Weights of a small mixture-of-experts language model, trained from scratch on English Wikipedia: 10 layers.
Below are experts of layer 6 (counted from 0) of a mixture-of-experts language model. Rows are named gate (a neuron's input weights, with its number), up (a neuron's input weights, with its number), down (a neuron's output weights, with its number) and show model dimensions 0-95. Each number is 500 + 50 x the weight over its row's rms, rounded and kept within 0 to 999. Numbers have three digits each.
Before each expert's rows: a language model's description of what the expert responds to. This comes from a sample of Wikipedia text that the model never trained on.

# expert 30
Description: Headings and table breaks. Markup at line starts, chiefly the = of section headings, | starting table rows, and list dashes after line breaks.
gate1:401538491574538537455614499389533493467481559527394434447533485444574499473547492410479547494522493541501460472466568524498545499500525444520430552474483476461565499498588478509492544467486506417470519492425511484522482545464399417543436485427406594515498600547582467589548531515444475473
up1:573483479479488552587455507555440509508536428444500630555491517525509500599434538535521586530459526412510529528532485515529401510451436536475571505517502530570455574439422503480533466452493497525502479524555420490576497492517585579463650532548535426432532464452471549466482451536591509460
down1:557548485571449488571493453544516519529494502435424576460488534592385449493465557526531483511494540507468518488413508430564427576526430440523574507461499533495442415516500512432451514530485638443445503459476544494451556536515572536512418540552551445457545416546378569519476513472481546471

# expert 34
Description: Inner word fragments. Short letter pieces inside ordinary words and foreign names, such as c in subscribed, em in assembly, po in Hapoel.
gate0:385383485471509439428495461581497549494471519468579459577453594587517511512482500498429445525497458567503553540497612508508490447432511551477521495483484455537467487513565491479521638500486554507514540522532609562500417489594490450491488423557543509508439552428536554444522446555490424514
up0:579594465511484540569527531472515408501482473551420533409502372416468497453525502496584521497564518438518477441510396530457501587566471410533514506473522574470527503520450503514457377493492451474477437505476379455475584495484459532485488565487486529487550463533485451546464533422514617460
down0:544636506475459452526556449438482558523465514605457554558570483475596499512374573526461635461464505499502497418479508481473508570489425490491488474475430471519539492486552463491473501524560541535500482410507425527487486476415430524495526454497511450523513589377467552511554497559412536448

# expert 47
Description: Non-Latin script bytes. Byte pieces of Greek, Japanese, Devanagari, Arabic and Cyrillic text, plus syllables in transliterated names such as Sasnovich, Radnorshire.
gate0:501445498518441596513411492500439503419441604495512514528619418489432547559490559506501492549514442486371464554519567464513476472487512438461479487440523476468462485594523546535420481484533438507512496395395475484493487463484541436485509529516412550535448379502548490424507537480446528415
up0:489530529503540395483567508493564489572538417494514475462365588515588455437481461495490517464521568519590518453465433523494513508503498575529518501572469526555551521399488450455586520508455583481463509611605530525526526539517452569524477489467568423465555610482474507580505483512548464574
down0:507504475467611516458534521476553553548490529511511462405493494515534540440478410446470563483547501527548478470502388517583450531500467468477561480470476516421507480502601541493567503329501516400477433539527465637470524539576442518531484564501531393518495518427551561570492522507508455520

# expert 17
Description: Table cells and separators. Pipe separators, double spaces, line breaks and numbers inside Wikipedia tables of sports results, statistics and dates.
gate3:479416498440593486482560477511536529440490474655501633498512511505565524485469525528471397525488506498529491544569502459515512628440500550475575552483470497556532512491597490453413529528526551487402501587497454489516466530505442523526482523520550495519426557502551585467440519504394402538
up3:529451347530462489517537492577555497493493508562557689508457493448502476565575540510459548534445375492505470548515456501464474572452516469503534574455440498562476500402492477422480566410485502447483440512498470513564474504466476441542442557542549548511445490539528524538580524522452438511
down3:533520492558492416504498554400455513566539440590517475520476470539483543590565491526470499480367499483540455480503468463543600514476528501543431531475465473530509443523555540543579538429385547507504438561509381468509439474465547600432535541441431470490451466467593508413539488506433538530

# expert 28
Description: Numbers, URLs, units. Digits, measurements and symbols like £, ×, mm, and the slash or scheme pieces of URLs such as https:/ after Website.
gate0:432555487516489517576456439599518459450510489509518527542546514563558430471462508499450584456473435461497601516623480514464527568592533444578613545500623496519460528455445512564499508447498407474522396454497509520509536508559546576488502548468555545441551549441516494523505515424469570548
up0:393560497453464519587458450569529502413551469489518521544535546571561466507451545473471542460470408418529595505595504578468583577583510453549627551520557479480488555504452492548488543429510433486499414431451512523485534496538572545508510527435527533406546489476574503539521524441486533532
down0:541549478523575534459497607477512467423516515420519562499465423515477462454450580456443566516491499508524452466494380466555503556489521531526663489524528499564446469466505555507447446547545467549444569521488534470506456480443527451550471453414594526445416536608502602448506556516495549477

# expert 62
Description: Section heading markup. Equals signs in wiki section headings, especially closing ones after a year or title, such as ==2022==, ===Results===.
gate1:537570534604472455452463480438493461604515469508486492554527433572517461495519545481432478457503405464450480501517518503459504497528320479511504544447531411522469484429532519510537636428571563497505445605527499567462488451561462472518516492470488535614524510589523529583515515538515454473
up1:474559555604483588491522478529506500588452476505433507534561476586471475479533499407397486538531438398464468483488525469460549500476371487526515506455504439581458500409491495481501612471449561522489453599501461533475477522538538512641433550524467517501502511596491573562506554556515451495
down1:518418517529534564543504521460426388482469440511398499494439437614428489576497535467490463513479458530471366440445486464457494572533415555517524478515510520475481528491458500476493537590494566543427520531467545504516527514450532552515546480411512510455469519530497510619434588600581587492

# expert 37
Description: Infobox and layout structure. Blank lines, list hyphens, equals signs and table pipes starting infobox fields or sections, such as Frequency, Formula, Coordinates, Scientific classification.
gate0:432578506557460443484462358525483560571519546513403455492426408531412465494448506538581508457492511494524547523551450534472518516583425496625572477578537602512532495455495487499554485484523445562473501399483450567511513452514493441518458519512529559535467425536572570445426526477477477482
up0:432589483537472463480457377515509566592541567488406461521452456543456473460448511559590517452474527467482493506564490554497505534570478505610555500559550590466596526430542479495559491470568447533453503383415464584522528491550457445477502552487519540497487429478559536485435563468475425515
down0:507544587531449397518476483438585528490515469557405466470498538475528512490508529521514414495481513445483534513556559483521437424486476485502521449562448555471410593587431440472475518494548506549485504567510563496570532543412382461475465452437542473421558477443426550524510538412482457625

# expert 11
Description: Mid-word foreign syllables. Short syllable fragments inside long foreign or scientific names and rare words, such as București, Uzbek, sclerosis, mediterraneus.
gate3:444445460441531547627449437463521415473534507513424573500520428459504510471487565509439495446505375577452458533506488619556466526452482504442515527556507399548480452542519533547416527497480491551573438374498468474537483528474463449453532437593491515463454435438541517471524431518526450486
up3:535438465520611534396551521572521458471452563493523471547525465510473506536535515570461546464515512483526492477402518509467541618460459497473492499472638517437468590496551502379600532433517545488414525600520504485478481434456524506592496491526571454440517554515499553493571596490502549454
down3:470451473502531532354539524555446456506538525510547495517438468532570541585552456602523540446552527510508533522476516568428488518561491499448487512466540493464452551495489591455570513465524496486380564464572559553527449527561456518546444403481571433461523518516548511461569465408538392409

# expert 45
Description: Foreign-name starting pieces. Initial syllables and diacritic letters in Slavic, Nordic, Indian and other non-English names, such as Go(gavale), Ro(ża), Å(dne), Hä(mäläinen).
gate0:547484467426496460420552463496498572447564530544605515427538542555499520483507579540405529504451514625567564557401540389535496490545527512532523565531440576485577484586484539458517465506550497490469576569463507533502416498510467491472511610560505452599509487501533438556498461527451549528
up0:543471545466516521408520468486507588444489520510531516407554457507524503506543601549392555486414438600613564538405529427515484476535560502465469551561475590492527442555474567501519446529529476513461485546493519582509486489501464449483532583571502416574528464501553399560478471528446575480
down0:592515487571505524541541554620556459541467553487519521490487521450517473531454587557482537474451561540609486504431588493513500467524519469371455526586531512478498467584502456526449438579441433478422559504466537679476512583505529467585518503520469553545533464491491479478537479464537507457

# expert 2
Description: Table header cells. Column separators and header words in sports, election and discography tables, such as Pts, Votes, %, closing pipes and parentheses.
gate3:540441431484452565528431535594548510556401477469476530494490528569393508486380505526472490586498454557451535567446483523484509468418528445492494417484433563560518586500450438560566554504522506538427474476543534567415523463498522349452474490499434519515488539471552553542563481518543538532
up3:460531617491503481493516461398507478534525553471531548512520491529527502499597458484460507449476584499572441499551469434469440529622502481523478484521571476539419436507525536583446520569424477536554505470465539400509513484441587578577489511424547472503549576632403523449486492569468535477
down3:609533492536486412464439538508455577562499600493418463507556431486538469558528541434469476480509513468477509557467426500494496464492473506481441588578450515463474461587537528514480555593567505444547398508437406471559458528597466538489483566525594528469534539634498466506511490572525555513

# expert 10
Description: Name-initial pieces. First word piece of capitalized personal or place names, such as Ka, Le, Carl, Han, often after a comma or pipe in lists.
gate4:547464489550559537563465559491423545530570515419442477558441543485560449426504487520347439467589569456466469497470542447507521580519492427407469574500436438464511456508456478499482590430459504563530409510485491466523487479488526436503425544425524456550433522508478500538494529419436404467
up4:496485388409533510433490526519566585442431496545484552517522442429469517494463527491588520504501542597492560453550565455507496500500538441580471471472560545460527622528447511521456402577504491452447569512461540515410504518471568599531479470541474471454520415498370411502462532486464469520
down4:513465465414473447404488467484492484542435428541606494471605416553571559502467486587523435551426386466450448569543449480441464506485466483507585487498518491519489545563545549472576535410509529463540489539537462491461529532523486433509501468486553487510510476515507545365553466617445441548

# expert 6
Description: Articles before names. Determiners, mostly the and a, after prepositions, opening proper names or sports entities, such as of the Atlantic, for the senior team.
gate17:435571453626523595428522456624456573516520462467441454461492422511471501474494551435499479441551506495452457511500474495576496529438499537442572501510486429415431524502517540542560542567450460504467482546535567436598478564488477508484499453467444577513397508424490593476440556533512521570
up17:531492484431463470527490405442458541492556560518585405499561554419429506587417486518504507537486519596481375429533501486449499520592473475532538581515544514541553618516466472506560614504491558455478496449460451522484528456492420460584427432569557498545550513505495497510517462515561451538
down17:478544451538468496481505448452477481507519545511515427489447574522461442424508571426497529516488511530505443419496575470471478480533336486532501474478476552538590379561538484490564522484467542559577396554594447555421525438503485436551477492483454422551501457568502512544536550563478464392

# expert 31
Description: Numbers and units. Digits, zeros and unit words in measurements and statistics, such as kg, lb, mm, percentages and infobox weight or timezone figures.
gate0:524463505452593460571514438512538463547489466477523566490530523569598458490483492474553434492615519499546561489527476466482526519463491428472483580515376466507460521461528587491390490538486433562452461482421499536539554474443477530461511558491481565423469473474493417503499500656410568418
up0:497455520602500491436529543485505533488547481464510459498463411490432524521498543472516504489483635467442500579506476530427426500445525525524547482454539485486529437503464514520577460418456504507476485549523494442532485471536604546513477594418521418490655575471535520581559468367542485597
down0:468508472458505490551554513446492435545547389450507439538572447513545458493368426482497478510468415477457476422573499403523511619482556560541468446421502458526490487477517547429478518509382531491438555569547473558452520518491518478518500508457593503537486500479426535567479512530390552408

# expert 50
Description: Word-internal stem pieces. Middle pieces of multi-token words before endings like -d or -ing, such as reb-elle-d, bl-ame-d, goal-ke-eping.
gate0:556507420457549567404550509538583433610487545494409506529457463541437568452492543546485559544438438424547458531550481533514531477525589467497568486538484442539447510502461511545566484486445510517549521463594540569514455444441554535501456533555555523562405430486586606536462462541536468534
up0:549524448443521583407520484541593487548477541460466542525447474507440593445497535538502587544446469456562475539485463555505522487480554477533566526536469470521461490569480517472579460472433462476553537496633539568520408425487513546481490592553558487546433416544566630458463494583516477546
down0:470473461519530497417499474474554461434486566525468524578466515582499491488482592501483464497545485544480365413492531524492498496440569577525494483526551443502463525543409504510536514497450596526467530444549586426511538455433587485511572428468599440481446426474554607553483412528485405533

# expert 7
Description: Mid-word vowel syllables. Inner syllable pieces ending in a vowel inside long or foreign words and names, such as ti in reputation, arin in Katarina, ce in Cretaceous.
gate3:408534433521527474490463511508512522450492423501499530508529498531522448478419479477398493519480448583504625495549588504521531449529471534467436597513392508479425553558498491501452541456456587477479477498446542497590575551368456494533554548466522437554528509490516527531518521430544568361
up3:561454534442409513529479507530515458496475411436594428457544443563517549510497465417548538535516404567544532534552488509469503428462517502538406470497470468503469467552531515605653418558502431552465507539456409608471459491540465581475440408537517476523488527492515521531492498566555486536
down3:545428494468388468533435469624539488529479469414508517376499533529441450489452419505457446521569439444436481534400451463431502545445380435489513486474458542479435471507521482511541510455517529458579471522441442488531548498563502513428560487587552473458588531500507497410513550509471576501